Weights of a small mixture-of-experts language model, trained from scratch on English Wikipedia.
Size: 9 layers, width 160.
Experts: 96 GELU neurons an expert, a softmax router.
Training: a variant of Adam for the experts, 5464 steps.
Below are experts of layer 2 (counted from 0) of a mixture-of-experts language model. Rows are named router (the router's row for the expert), up (a neuron's input weights, with its number) and show model dimensions 0-159. Each number is 500 + 50 x the weight over its row's rms, rounded and kept within 0 to 999. Numbers have three digits each.
Before each expert's rows: "mostly gets" lists some tokens that are sent to it at least half of the time; "gets" lists some tokens that make up at least twice as much of what it gets as of all text. This comes from a sample of Wikipedia text that the model never trained on. Tokens count by the router's weight.

# expert 23
mostly gets: " de", " De", " El", " La", " Le", " di"
gets: " de", " La", " De", " Le", " S", " San"
router:490588550509503601421603406541555465474511521569514476458559553582555459448473492520437500495400548566447436496377484452448617437540557425485507474491541467444551536488434494491477554448601521480475569525555581481511571409473473436506600491561506468454461521498441524529475540506442521520493509491479516435535546601495457439538533447563451493487621427388577500505422430471555531479511470564482426535469542572523528570491493495536531561541484477461502466442448516419510468472492512
up6:515563516608478519549502424505600455505446559543568496453452563520562541460477478498402479433429532479487549517485467369462380433544532450524491525445495464551593484501554416408473569402395465516501471473508536568532569587490525484485517483623572525399509524473436466581524494479485529571563533560545459460516511577553582509509541494455439525452519576581548480500430526453473507517514552488542544554495571443481420524533542478474473528471473523553506601504449540506457581508558540
up7:510482497539522506547538503500542437392394496465421497519605557507555482435543523397525446556529485532566476511510549531444537468443513481571540445481499472454525473520429422435539551513496439511562468512466351493557585381535377517495576558497546512527484518596321506467543571539556500450494456477523435470558460505446429536565486521540591498565524631572590462518452391509510502525499479536437415546485532551508521534516503500534485462503519503503520512471485474489473461523499494
up8:488515517454481523530543449498527436538500466488466456439480429558471481470442472554506465478488486508424547469410492520585436510564553471430492494489567458460553533571511480552496552456588538456376515444455516524555562432499625498497412512473535536450503552463426463531474472505440420548446618523545578457532612466492487441479552532543455512466593529482480576628551508407555496563440522517476440568417561501507528571514591497619553476530421612495511483496470522475527456509562520
up9:477552457432516515536508547547470489493454473435576498516476532541574423599491482501488530532492469538429517358476467422585440474499469549480436450599556496427501477505453505493460515340447559515502447545481624464522491548419529489454561439541529401521444493560534503563419459440548547483449500482550447527522606551526428499452507476561446514502445402615521486490450439508522462485549484586490501469482471508508501575531436525466433546480551525484455372421487471449518446516452562
up10:521484453472505524423463594548551589493462516541557495585559442451518446401455529516440515529418489476495459419512424438535500539478608423447431582445455516409477469474429535490497491426517539516512489523482415524593502516503393490447526454528535484475490574465463558540353469500486400544489494433509479407402465514461486485565447530462473483509548548457501534482362498473476456546529466532389508412488484559427456416553488505540459479467463459422465414480483476433526486529560500
up11:555539462449504553417429477404427531423575575519466502528510507459530462524350546458473498512401467533485471559468457439461553460525628480553447531497554542521542465485457520557512587439537582487456527537504509510471486526589536487512638483445481429516512508487530539541544520495500341492542578508502492440538576479542367449494547464540454538458525428516527467436407501464435565455532445416480409534440583600459471462503459492460486506513465440457510509487511521533520497552517532
up12:518443513593541476554547423418524510424483514516597479457537538474435562485522532598510494409429597548448492467429544561551474472435491491505518491506530476463470549474427532478504450490522434515483527446567489465544498516451598474464474508546491451508528560505450472431546482407600541528464510483518626382499427623444416523509540522526424511471449567442495424508518490457457616473526444548433458520536524507551441495475487471402493502560498500470415499377536405459510498429564525
up13:464489463469507569498458508505531478514530446461456457532543483531529498503557538451528468523513554599463433466420469555394478462438501502433506494509510575471427529491402458484493512412577612538500528517558522522544541487488442359517492499491498490409488519568381510532545445536497538542444523484534571498571578469436585413484605496529467412442489448411452515598497483434606571574522466500480548444479573422495523521477645548496393511455466525453536482455480526503532532500492575
up14:467489499498466570505514375553538475553506505489429619485444572547532527491482455520511465422473531457450464481526496466535422512512400447489465549442510509513542474522498465492449462515501519499575600541532492447506482480462502523490588437485509556488463505538439599521476508608567480465527481540450558353493493460497478534465445459551524469487478525438495580535409536528518460561548520582560456524443541500392539464454520477700480469391548528595424542547574485542475573426542497
up15:477534413397471435516512516557515503403518454485509528521565509477518535453493453542468446520462539497458489515531561455526534325445583475534627517574478562525494559458531419448607580409426509547555484597510449472601571459443454528462529410548526470536542556564504481430487473450500401454500520454512467493551577528529444515403523552535521462551490521447453485485516498496560583507535474466484441522481546492483499489408494484527474494494410533512530532493491464527571472610362525
up16:455537468480516525403544462576463525522616516553518514470503488618448496416428530463461517494468497577409532506450475395395517430497498456463496507422597498481526525470496507490499545451637519472478595467523659518525589425411536372518521500560499486476437495514450525482494564409375538569453525512410511418527510512441489473486479497530424452485549388431445548468491510519530525481488469537503408478572491492501542578471453495460522481512470458417490487466529521505489493505533516
up17:495449489436489476535442414474508539488474488549512431524501604594621385521499518416503517470501567558486519459468503509493572495447569411476490503426490439459527513467464476565438519504473472464534483583525496561450607570542521484498547570468471372448609514483468478549467442515502428556469549497481491481501513501534509508556439557513375451543588431418432470485477457434475502513337408538530426579497593572559527458509442452591482490454454492455505461483509492512530519520475478
up18:509458457512565496516530502560604467507467441545587468416446516499510520606556493416519500498528511423558578466619511506459417482421442557606513547535539566516456493500479487523433482511496479525550496551476446582540514512456496496485377356537565474587479584426475485451472509499533437456493470471460460479502532503461504518619424450517465480514525514563434428402535429526442502512449533439477527511576513443507402583499550387479489616446495513526521516526490493481532510545511605
up19:519592522541511517497377482534535510537404497470511491489593526453505546467490539446452549421526502510483499511426489539467552500457581504553469518488558531510590507423417581424432498467556538509400469612520524473503539432523525506503556455484448414539489532548484505499478426530497502426571384520480406430530412499568463511581462502561509588490571485480530433535462390456620546511626505538479521489503495433468501472482501461518376495449436505455539532503405480507514491572402503
up20:529563476618508527555485470499506536485478527576466509463525567495437502456547489554489531494470559609449536515430424548519443507604523538522505504567600500549496444522442643511464427418565511546464487564464390501497561470454478500492448536528502541509445508470459512531472456498447480496442524543471551424435444509623471545491395474598551483463491512432450587559452503522465522533553419570477407516435508374501449423551510510526520502480505503493459507526572409459522520393597530
up21:484517484523519466612480418487539497490471568504396491563553533577579531475522461458465499465476477586445423459392525473609523447575557396475444543467534498472505580603598516505478563552496577527419512435503505534527540544511513517496534611428455560498537523505503484535522532580495465493545456502533478477544488534487567536609539493549510553463427427471544519565441486475534514528510525554442540463499493636515519502485552491573487448549378465546425443558423518411457595508453481
up22:498613468519502507455520514650556545432512493442508533518552546521460614477518531398555472459481497432574529514416565441485549543533481504560512457536466508444518526538430552494513542516543566500459514515488457430481591488438438507504503479491484408591558580563480432502470448534536448457435436448475525524441466480460545448551566522689530479474510527523544418523548476511523484463472482533475494482551471400512534514506567513492446491479571526576573480491440332467524449499436576
up23:506526426608504476500562464532466415407471502483543566514483553484458533501504499430474448506456526512559413495518502441382523540477502497550485509514511495614485525605508564512512484559514526485501532493570433417476439523408496440486481468580469514470547594552546576587502458577547562366319495473507529538618548487423457506550557460543438515540501528469532379411518442548503552497524511592539510537534506549449494446469488516471486496555568479588496482476524440526552506514526543
up24:497499505474561507475503436519515479553517471382527503498501543496515435508467487547470440468464515510484481445450518451404524412461508565635570509480589466517600530483471603442545566419462565544462421487459458484514542472497474437492547384497468501439405516456522452530530481456480540492417457440504510490589549580588492473454493472612538544465492539534627449527502512513468467509537511556469510481536420555543505483445539369563515478544399550494507473480490473430442520376382490
up25:439521438520504530506524537505470518441441526428457494580520564491458556479463502500494517566545466473426497415520471450485468493540528581597490480386569574564490512502524542397532581436528525505502532628461431462530534443533436542449496513577512526454501485647539567529486467547434533509502456496509493443509435521524437457438544378509529491467432478577539523421488434527483529493520478514551469492550423512498545353586505498520523515512543454406542500585493467383526441373523547
up26:492473525478516556469525428534491515518499459521499499448526562554568533508392516523438456532511399493433462529427496515507457504533562522500492445544487508443511486535481482550432530463486608513519632547467569525492475426510541488511574446482522478501422469385425610497503521538550511460488557452495524501482534475488493519525543450537513508501530474435565579564512514429500560456356574506333438430378612418503553543500559542506474520505470521505505371484473548496417493480602434
up27:526526487587491538522435434434493480489446507491439511440507442496480495636574478552448423568570456404537502520426500439466423456486539494484493395488479531626530473466434469313551485460534468558555498555486528566543559511538453490481470539526556529457519558553545483515515575437428408531459517490490465469458514441483465406528536491494457518485456542503545548479450568484527477525542484488441487578503418523553490560429574410475424489462458465462515480477573528376494500471393555
up28:532463497502482517503478438520546515400495542523538509514556514500480575477458450586494582473416453573499443437461476453559581461565495507564468428476525513478488432502474475433528565418528503551575454506485451506541546552517481597492591530569434535492388472599633470478455562520485463477496442505547488483543565473502532492488564519462484529447518469518546477457381466579428455518580520413504407494499621611579480542409480516467492573495588486457499377485510501472524504399494495
up29:508429529556522515523629473381469381586487508561485468459592587583474618517588451516421406495492455532524547487477520444408524506552526533584448522484487490453514517499451595442530435530472429466569495463580583552451492564522547409464495445521502530554589578461489493515465503471392534481519552467481553575530520576378450455519506536551409515456525567475432460458449537506445499526570470511441516485470502454546492416432523543498522526505495476554465505556519443471489479451485510
up30:424467508610489580470568512508505517499502482461607510434477547451427499516502521515619452463462540483494461412504509414541566501486508467494500490538501525508605445505423503483408466459469468552600448542526500527563481449560592484516440553464570552438536516508390452528501574431563548576498497439528619461608454518446479478555543570460414564515514510502607447580505484554635536499507480495458430516466502487528470476502630508427541475543570538483498493480560501559556497484541476
up31:504518503464574523443547501459503469508487562433522522417580492526498416504545481513579431482493518565499527492572521375593555465481586467514443489478475452630539528548496609535551481523467509535495430578495578555492590514521428540467423468587607555524436578488446518448382536497490490490448480386477489408536506408493495448527531499559405491450604407440511585498493500469562478554437516497463425479496499497489410483444480473515418487516492485435549532518462523454505514444537552
up32:502554487513522588494574460552595488522373539494532526490522591545437583471415505479410475475438598507413467510512481364476526482561513568560400479544552525562509462572436565439454671490550481556530497609450487538485523513531480524466542385529586541515527496477530498489451499498448461505542439494564504481535533484493562488495477440578552466502478429434563504473499461496512490549503544518439489511467575536429375435484544425483513573525473531530518490504418496434548486511446543
up33:520475469522542538440416552504425505474500504401508571446462538460497503427535475570487444534504491605426543503499442562525548524517413506509432530505597366532520524495487580427484411476526407503540468508572502521467551418547495588520574489518525570509425501536500498598449489478533511424515450567501525484678504590500534504467552456568493494488557454517533636467464528470469555502540509485543497479491459516494484416545466536561437428450548600507579487445495490396446548461495509
up34:504586489504556473471419526450417475458512541582554499458605593531394607458521489590548464491512517477456507468459512476506467445461447501488371497387530534458551588422526487506451506435528516502537584515469508486474580552428520522506579378563487469503538519505413458561541506553493473525437469482456536443509434459397559483569485427494464512373412480508456540564417586488451536543460549508465530520518542453413528548499534485557434568500485451407515540487470496481508570483497526
up35:499540530581460539458500452530507465502510514380471480496545574476519585504451509499616493509415491474573460467503492517559575507477534589492578482549544411478645464428602500467484561511434572524511515517513515479431518562516485491492528477541527580407515484656418497535591505504477489488506475504567441479488525573504417523506501477499514401427460431395515513564477556459469475549493516562364509514496532429507507508480454432513475452513456510558601521593552450542496519405565495
up36:484497514560542455487465490446461517475441472468431558472490610477514402521494462437510461485533442608554573536496431510523471560544491504518452500465592428497525538577432464438442540509553494515426414534511481437529484507485505479507536444481588467522458477540533593584503574563423517490466471390553450502332423442366526492418536490556482467487489555509588526493424563437497573532551523418443494479429486489527469622533488476504529465561518531432519450442519519482431529499434446
up37:469542487501482497482489549439516517488441483523519416506466561419494452481408464482550498536501505465543430458496473444457506521489576501573402510397484549573423455485493486479455483393380503567510555568477493515389666440454564566495440467449534586492498528578442578516514572513462508541440438497567512504564502490486516396547454510558530472486442512517604421455494472540551607603480434498433427473444467543567542474602542498534496513532512482473419525424494463511530466516508528
up38:495599432473536532545466500509469523536534490503541536501510459561442405472474519488520451519491537524490513497413497483438602441475557526475558381455521458453543541408507497566474478428540509534465593472519570546515436445476492488505577525494439508424507526445463501585523535464467461611356537576500503414494422480497508528430498430439490569424503472439438558532331409481519549508457448476508411587521476520497522635458456481494533472491499457460554409518450500523518529435438498
up39:506506513486564513520391517449513523453410505450569513457572533359448471476517524484433560542484430505422518535453481530482574553547539497488435440423547515649510514453441535529418496485590536563483592458591551580571539467533493509498607467526506544541544570559527432452472598467469496351503436533461540471519553475511439519504490445503549448465514533485500452541485566438548530484493500459511559476477489494486454407556531467538435564492422508401553510440486508426493478480412554
up40:475539499577493490510509498483442483466540436461505413469484542515529486494560447540564502476497504499381505422448515463534579472539467588431519455519570473493553537469400495530576541487520597550619492499499447530510391540402489419488493463450656453474450480422431470488434478475472513463439441507516482578543561465475555456614543491470576506531475554525534570495524545439492516560502494536540572521441463458492586587540607531565455481592512507474560490503450492421619450494486539
up41:527530524514524534529466425468601593478513457520468533500491517446422520577521500514494491482516474502522351543436557440448563434429590592684593510511515593551491575491489440468533582491454485497522463489595425481514498449470460515476454496503478402548459554495505452441537471503574475554453544437562509472519444546608473360569507462484548533544479494610479409544491442565473490545534500493482521535526499483473449389553475491454529476486505463527489564461520483574531517470553528
up42:486648437552553490436471507558436504441492507535508469574482581497571446380533504510446518513475512556478565491532451508409508537517530513547493488439470507518480566412396501533472445456499485488610540479610532485532550591437509425495583527572541481510441497551506514531502506602460517536404461538427440459443516436407501461492482477460525507466506465409395499443412395487500563540464489511515475555483528437455441471543448514539453604519465503407580534449437552552504507470500435
up43:498547462558506517495571417540677421445452469535561458543439589535511512517527528420506465430505501482466422525589530479464508498418522519478527486533532535500470481581480518511495495520432473545595586558606425469457416437500419436482475444491495467475436610547486500452512456528515512395533485569500541506468486519502488441579512377526480540485498467447481383405550414545465474488496499564444576518603504536469480443496506418493493534514468522578533535503502431581511473537588543
up44:482529502439507558506437477489540552455471518529458462542495494554556479456449514515526464542436459563483506522506446492580588487483582480492438476425463523472549467557417644492398563509552604581542597585515538496479467436422503428529529592508541381466532497544576530507484478493525488536490552494514582464467506520555582446517440465479416543471499442486516513479458408472525454508554525567525441633485380436461378513445473489543455461493430421456530491454465502404480525493557488
up45:487504513516511563463583447565571490465520477521502573477476544589443426448445507566396456524478539505574398467497521395511565466409502430526508504512593530385525434509471482529536537505475436516510443550493528436511476514440537490514553464565526554557482521539474519495394457487533519523531570526502453484489469524501560426575462481498429456506431498511609411453597461456409420494521430642503465517520413505491564498477558500555488534499518449599548449475595494511612473457529581
up46:460465529536498456439514470391509513534488464523484488411454440478469510429588444440565533474536594493524426442488443460488482511415408485478527530409512466537543474355539575553513481475504447585498531504466518499527526587500554358467459527448572457541444496513421542506355562524475535463495397455522509469525438484475513487540481484524519549460539485553498477420453424527523551516617492480427473558468512514522509524549440509585522454496562565624530512523391450531524514572526437
up47:498554484596485506481559465415554551405511529484533401469454482514600415558552500574496421523481491521526487469592560477495538457545533517653474471486512526441481545524513658521544442496497447552462451612519468388483480550546499391497554478480501545466534585518558487476484524506550496469583575497479460429482411472419488442566481487453520454517538485382531421498490470494543508511449477466578410590548522565505443521492537471482426514527462470546573485507552450462544487503568449
up48:580569494520526490520542444481581471528510422577606461411488500520489529575442516525501558521452582534500573511430487565454433543500449572496507483551509479376513492604500419523487439509507495471588567500468573552475519537487488346470530444434434395450450507441558442592499476510487488414576473446526599484448577503507498513508558402508503490513523428524557434503524620513520512511506490570587516565521516458498483580540597512501515523459506529499558498556522439481602508456485458
up49:498433495647521520578486437528520472450442508499529505446470536562526482435492454512505487503485576542577536528550510508451516525428463526449477455456531461472425406505519646584581443531434522477523529550564524494484532604497505450484595481510454520531516555553563447487493520544435456528571529463540550439478587437456521402518511447458502411511521468662565401448528460489423567538636488505497430519479512515493530465471494503523443579557521512560566503525501554461545472556525411
up50:556491501538480536438542467458407502495498513437489528366504494410405546564476541575539569421495565500532459471487496621498477491433497527595541453557545456530437518426373578492552538437469496449604568502547497492535475532424570537475436456479493498561510469648488549490517505399455423508490516517482586514503498588491411487516461427455511448520419521479538499586503571540474539491496522522495449527580505471516540462519500392539525582566484519499500515477573465479583468426550547
up51:529512550480470563498601394473492555367482534459525497547537456580486495519433538487446416462430524475467421531518591484507537394516544385530473490515407524540484488528486548451501572566522462533490494510497452529513484449534549539493458477593511481513484500507488478440473500482542428521495477432482492279508502486522537552528517517548382482485440415464631476440530488455472515439426513464389517475455482520474512479432521484451527493529448490418548471492547377415466497457447492
up52:476523494504540571467481437542556528557465530587453468501611572572568428507500463469472519478399508563480495453618472512491507517534534479505439509467509535619468442503508558501412541453547580535568452626477494586541489540498403544465500431518581597500503538477469528473493505531460476456504391478555512373566589464509524436472465436554477504526580444377497443507504480525458466515449462520459532510431416503508454472538469445452427580471503524456514373424479488439501511481457509
up53:527543504476601533515487508477498553557491537562493463452494468438505439459432536561408531565498492517502495529390441504400495516473504538679473515446586391457505511512422585477458499401476512543460479484466482423441484635537445420522543410498519552492434486499563529537462502500447495470471549542485566524499487517514591431508459538499503522510499474476463508523478382521463528532526526564498476487399499585402492411493465494615475583470406511532570418456474496486559546440537528
up54:498495429506485695494492444516423502501498371451521531481601534504565530396416439397506522500416486524493538477514485472474567533493476479530490523494541457495561569470489510490421446469466407532507590541503499496512551456536484535494460460529523538446404506535519528587444516498562523526500468502492468581473568580491559486493496498464470548559547610537530518471414574457564507431501498431495410553500489510534460548481495547471522444518575558567422373452375493503487503437558422
up55:449405481509468513505561478466434575510577413481567491558493505568523491483537454458580498497503596529495491415460436526502509458525563542480554444594551473422451502614487510551414630365438554548550487584474502493458495450390412512509506513569546462439462505474429534545519530482480506527381492488516546490558508514491497527500595572521496473474629473449467525466578561501460480496487523473467556513467465384512472421450500501489495454445567547439511414400478496486533478555451541
up56:483613509498538482589475426437521478517442509600489380419512554534499438433539541462462503544477481516464420458573387479484509540481461499438540478459587452402575608464413449447535472426513486465463525492554512460494413515535527463472553510557550523490503488486451548520455522618544491533536525557466478480508499540545467505429496480470485495508536538555455436427393456479474559510599485442455528470428464585527570509571460571576564502564592562548461484449443520423495532499395474
up57:530505491581494508493519497529543468543512458399587485386511458514468474575486471353574471473522476440473458505443543582515550489546495474447542481519528577577483514477465508520525596534569551538523542491540545576552521397423482454543478449483536535435440510455440513505531538496596549513446549410528608425516522570370433523483547445568486410511560453521556456537477506490491620448440473518449507511557483511551560600475564497441474488451534515469537460402502504452552458469439579
up58:491501426521510509467552557391488542436458514457442485475549557595560498399436451553481481505566409558512440457469515465396544461387446486421458479467482429363465537549520566449433464529479515483472534541554568483518574507503463472537554464502498489536456536480474536460523484555477471550562555464487528479455511556485522484516549522470587568460536454414494477468468448427639601519493511611521488606582479484458552497521483521618530502492523445548572480475413543522481496517384493
up59:516602447503502553545439518440509491490465529538485461510427552495481453521489518457565436522515534411506476478596536485538626525441597411560494485474472590503522502447494565453447557452478508568435498573568405431494632418565483563464511518515443485491563520580510606540553406515590470509486499540563513466508451567565571441494493433470506497557516502520490582537532429493488471525524493550478532588536443456440368451455422506459513501520564481494448541522459459460506470468608582
up60:441601477494490493416566507500524469443471481534471424502455443550509525475448451529406539443509500579520373517466503490586526455463477470558482504492522522432523480482492553494473508535577445526501520575516561441524461612524456485520575522549551500583517508564542572525440491554548421526535506547484434504502526558481508457474481392577452509441456403482517473426351443437512404489575467503494337510522422494506455612509468484482502533550465450484572430518517504404532503540592468
up61:512565478549559524446515519542476482505476468468521570519613585535515604496464474511503477485524543557474512479457527442533405576502520471594445441555502367503532483488488567477472530524570445524481564524539464509563494410529465505496581501466602472473485523510449521474470614532492478570448484495527565306476479393532472530445490484485544441518592479373592505553444481549581494514506521454405493503493494436512411412406535521544458560480552505509485493497495475545548512406530535
up62:485593521568593530480453418444550531508470440456462443490545482497561444485579472477582493496516498596426410483460508422528592497389497472451451477426467425403565505474492500420433499436519501571548563531528557526512454395513503407499564605532560487510459476528507566561489532494518493516549555490551657339480568487463501476495567497493444497488505481472500512532525486399518521562550496476450448492461490514509616522487534489591443493498522501562574483402463524487522500502537517
up63:524459481555474443390516466583558484467580489477497431530501473477496388534533522501479477431522368488459417512648550469540562493456538571460518506563503512497483533566382488458435513499463469556525521547610482501551531543493487520470544478503487564509470546533467577539543572437584489539582501441534536540521555578441489459510523528542446421512452510514499505569470384477471459477442459478424553445528489453515548485476527421471571589452483689448468517553514424513505530530522511
up64:483538513450555567464592516478481593526495551527483483565559511618535463433463467564456452528445443535446499511411439494487563500551630428584490470415532417438571489562474532498403517525581518535451530493502538491508551369526580524502520551477483467510502475502501546530469656522489550507443545509471548392514406533485473478510531503497425520447511497520464567596527525449580546453507464464507403454419544552522508589507515524540535529487501437439483515506564607436417485519532508
up65:437613514453522511562505481414457494441456496521553437428551524520540450528605375543489487519517577507534447521521488484496447504467472508539386504571458563451581568406456507532488519488495479439637484548526442515459559521484507518496606421398468475425508553462504567542476554423450523498427471497542470504494488571438551455456417468531416522458530538565483579451569489479468467555548604463493368502520443463521527516462522507553464550470469559561502439520405481502536472558435532
up66:496468595514500513512450424479465475484496521476440442455484473555512506442409503519631498526477494530522489467483504520519430439522547347456519452402567452505502477524448557413419593514609465531443521494476446558480606468452476525445509578558511451454485524564452541501530585486466600536486525498464528470538512472418425392424468480486367440530450497399471565408552536493531489490517507492456554452484543508502442528509448445494547521544414538439395524441551505500505413499464546
up67:540512440497500420537558552496558490489503512441510600549563614476463486489454487566543451504444501581435349477378510510391518528500450491611490494475449487479477477508500440450554431548546505535504505404475503430482476453470550444505502499464475523477462508532472535497509480473441547561484546458519581508551494547510384533551488404499425535492416553519586383447484522506585598559538451529542428510547468496461454541478461468452491463592468431572484512432527431549556541508605562
up68:489455500460493544474462538506564512518552499469524463541523513565528468580415538515419417458516426529414468565456447468529473555428592491503502404580482460503655444421500528357523548490506605545475504579598449478502469577502468515485540444506492515468533512473466404486389598486472506430469475458515518455527504494544481551435427518498529541387512536459507556643523451514520478497435531594456481472533533502498544403513522420472554501501462549547431448430547453532492473515477526
up69:513419498605529567502478475586540464538496493612458505558483629452570563387526511434471438501489574534618447491457474595541525502408488520457460492474527542473598426449488564501550556505521451482429519484485482431493525480505484493529512490464465591516459536542378551498491465535560437495482475518522508521543469529515453508537540549327537520444488573514536434626536474471563556525503478363502449480441586540498476488543533516498464506497454506518530452518540545482436580518497584
up70:518515453476524534509492514593471539538483435454482527472561564500490514550431404531537483449428465525458471457532572414537504541434506493461467457465463540550509445497435500579483514452575609524577616609503426564585518533445536497492485401456544491484396521460445461486429476520492486485422468432597499537514550542544480464538529427646491458503613444445494433565527502499507525526528496498481581567468461448478426489481551461485464468425445538459500401465459459462645513530461514
up71:514561443474536476557483503560472533386420506424605479485487480452506492485480508338575448453487491466604474530566559468482492503464485408555504474572478552460495499592418493532563495504423460531513526504568458421444506445538533444512350442487525494552526550516461465535499466526558515320563438472516532554472525461517499522515510496511481483517520511464532356471526438494463525486452500530501563515490505567440421557472525467522406522481517554519544515466448328460511490496514520
up72:443562511508545518530512509413536516494512500540532390534416494541458464443450543498553484545507501549451557485457430493509563532435588470414413446378559382606561552487450512506429481449545542522462569522509568552452521483553422455495490541429464586503506482462502541475486459553459456417478513505491568522464507450512530426493525545469513454479489523500464477548472445439608488520547432496491513554396457570408593553511501406651480598490563455558585494474452538497508529545486522
up73:454495464516539532529562476518512486434453436469571470386416478465378522419523510412458558489430547498443437495463526528555472466455433587549454594438556484431485521575510492547523460495485540513505524491529401534483491504503566569478427484566531494465397535500456494604434473583509483463554430519547518440471431562485522525467490486534418412493485466415520510540431555539486445495409459653500424548472405485553378523520520559542524470439514437539481452540476458501552485458522458
up74:496377513598547469534557437608533419448440504542645493466540502435505482420579481407491464479509518541549460505656527513472480477410372499521496508520432440456483539591436501516453459514470446542511553483568511379501440519446451462482477516529487560492463575479521516526503486532561507460624500427510604557560528434468509476546560521542460439530423536613559407448551473504524513511521489481485530522511522551495446433466506481527463551526435545510530529432520479491531514537534531
up75:516459535502510495400494476495529468395517435469564585549466530445473512334505446479522458486461532514509498452481521520588454490498563562456498386441473453497576449648519479546510481535518534537461518491492548431553500535600449482482519534509496371477422513549421469443477500506453490523533466540517590441467532511475479477436570525485532460507524497422456571526469492423509423465595439505519522479388531536483422427425565447523503500438530537440498522367433491422543464519418519
up76:506488504486525429424398465542542480482506524417558496468513509465516481446443533431514506469459510553500515449458386539484495526586486378496536578448488477478455565459426529505424570493526552467468569513529495482514439474527444538484438568500491459528460521452486485442529507502528429541597448486449503487485569583558529515481451579604459512520604401486509484516442530525485505509544426562435421449408502550465498600521439496456511484529440470398408557393407454384418593503497478
up77:495537367409523521543486523499502485451506457495525601461530525504418460474523529557522499435505527539466521560511515610522563516487549480552543440448483564549516550475472504640494496481523572577536471506483499460677469462455452574435495563496491493451474487509514422508479565487554515538407501484601519525551475502512424568476463452459463485531564452503485491593563491431502514493572499586393496494482584503472375514533495504430494497493534541531528548464334487476533462427584560
up78:489469487479507460476573413542513477526490468431482476480493546491567472529517442562428392486553484498551500418497515550440570419623511441523443510507531543513588488445492546476467491444521506508371479471515509531574484375533536513495550601487513464395509564512484490472531510536516559489382566586523551464647599466516506501470600465460537470554509492516492595542518518500581489513484493486418520486501537563548517525421589483473494469492376545387488443541450526414497543479550472
up79:428532459502527526491480552536433475490500491454481472546604546513555459478504539525586455455464537565522473445424409528550477511432523449476443493401539491580544510498328471423525463489468474474473433538578486534546574521539416463444436432545457412447519535524547525560446566531416499471428497413471538538490549443429390553419483505514522455517538496496483494479499487444590560490523465532460521458445518666526454428452501481554456570501469557403475468503455523439413528501461500
up80:502488505521578510521565529469534468479451508585562480504631569424498608527499556481523489506536486541391482513478449530520486540540477383586402404488500427556472453544514464482502556498572480536472496570481486434545564480511514523496615498463523522511473519500481489531477550523517472401517527486493448427567544587473423550544418555603404538508470513479538434556489534385473461398539498474445470400568427477526490510485591494462472514526442537437522526418536389494538492452532593
up81:538502488528510572514470459537575473553436511493463465487528598493396446466445406574552466516494524449467525494512574391452507459426487478489492541554553507493549581421418577550594463433547525519526470517536537539484490469432385568433487435548520485550457515514495489463347504468391461536483551459434511540498520476512554433554489434607475490492529501437436556491483520565415432499577482551427532466532471458467405448471440432500530517555513461649480503488526438553541488463514524
up82:527494458541512497494441403524449497470538469477567536466477438532554483532422440484617542379399506513513446411556475486534408428536474407552508469537507516553509482505422468586533573507555485536505520460539590528492486528507549413477508557450496466573485419511509469492503505503544472512516516457514528478525556536470407521470481488438467500530450419418470521512483478559476487512424403488424662414425519444387375554418522476457516463535582573547500501533533454558557568479512514
up83:520530533533534495535531494483516588493382505563537498459584492488513483515486465531453419511517547456545450530411504555420502519455572448407496514505566474449551488505494551497471531479448488474484506585401474444709515504482478477525452540464478505513437548504536514496487463516430465427444544535527438462528471564494384449600500510551522559532626661437589458463454451485458559543519559502485474548541514565492640484577551444486439522486436511540516496530528485533522450445485478
up84:507551526618523564540475459574545444513437457503621583488601558526542477362514512480575530480438523514598494411527498465548456540487516488477403456508549500487523484528550484462500419526440560509522465518514558529473521556362486514463564403504447519495570495599371517535480572490458518542546556445495525503451515483493470523559526480416514520518510478499435477496463543536501427474508457509452495476511596372393499593541477483544492454464426520444449409464467435483505509510567435
up85:414560432453549538458476557517527540556559443475543502507474410453529452525548436430516555492542588448499512478436491462467501425531546474425534501461541422629550488547463464425460592462508543535549532557477497505544493531534471424519506505532530584507423508478484549504500574489544470534483548464577513424496568528458490404508513514564577472445551438437611481641417507434547545546535486494494407439443493478512525540507564454574362476448509560432556462422446547485522548481518565
up86:500535492412515470515451463540546513501457526482430581467507516497480510361444554489533570513485411464546518494481428447463422511517434521542447451369586475531502521467460471490491548392461526475525542480599523441483606558496426448484595483525498524551498524523528462475459487530454436541574519540445430524506525531518427528363462437533588492510529427548398516411342480510539534542532429463561519519492532526430441572539448517518531533518502444391543518484473533512488534478454413
up87:386494468522570563481537561461445496483530522529532512465614578505573454440383487503501506457538532506488487421459523520474476464459496443501570459437507493641669425492459493513424452435532514506424542497535558481591509442596555461514454604498594517557514488469490629518552556482545494560468495518508496485554541600434414443528470536524496496537476463427498456564503475469604475495525482473461500462424540529447555528519542447434405532446524491471544498450530529493490511448413481
up88:466543472466530560522420532501470482545539496422424494500498420420557517507458546559459548518483486555524487458413421457552522533455541531490482517402541472530477516392430519471490494464612551483482603460480491533576570475507489444496449576505456506592420519505476567514485439484537524471463478568481512439411450584519476497441514513501559465574543499504476560457405542382551495540618426554450405499402494560438399475533446468523478515546542466478456505472447472482463658462529446
up89:491450521524525511494500484483457552523561422547585413539491462450524494424491420528472477482542521510500438540510512542558485482441558583512482431478530452538449423497388451545546560547463449562480497548488495482556560494480459508465550543472536487498381499508500418533344481480477495443490462435508595545474476426458431480388504468446590514443502542600482513539347516435441455548541528437433478486484451465529434445459464523598498490521524603511478534476397536580553448516439575
up90:540424494555514517533492437534487550538386505466455508520610532502577552460483506455436450464423555493490421487573480472488514518356504473498416417509598484448516447541461511491536543480547493482528531542427470527574508565504501450485625456414478441438484558539523465489517483518475471414536386451572496521497463580556522528513529464547426602560513590451475499437548407499529477528603484506467462508468540593450564504433525408526521575439478558439465469498444535467594539525440486
up91:458450483625560584492510394483449410460488548588460532424482521441452483498473453531525524461530605460442507483424436485502497507553556579433430488546444472495544506557489515453476476453544500480447454573466547406573468529419509514477560530429492526514499526514436524654480571478451566489599499455554559480612532539556492487475453448537487526495567473490508571602526517496587519478522439491458523454453531417517597512576521504481561519523474546535491501456515518574443405380538488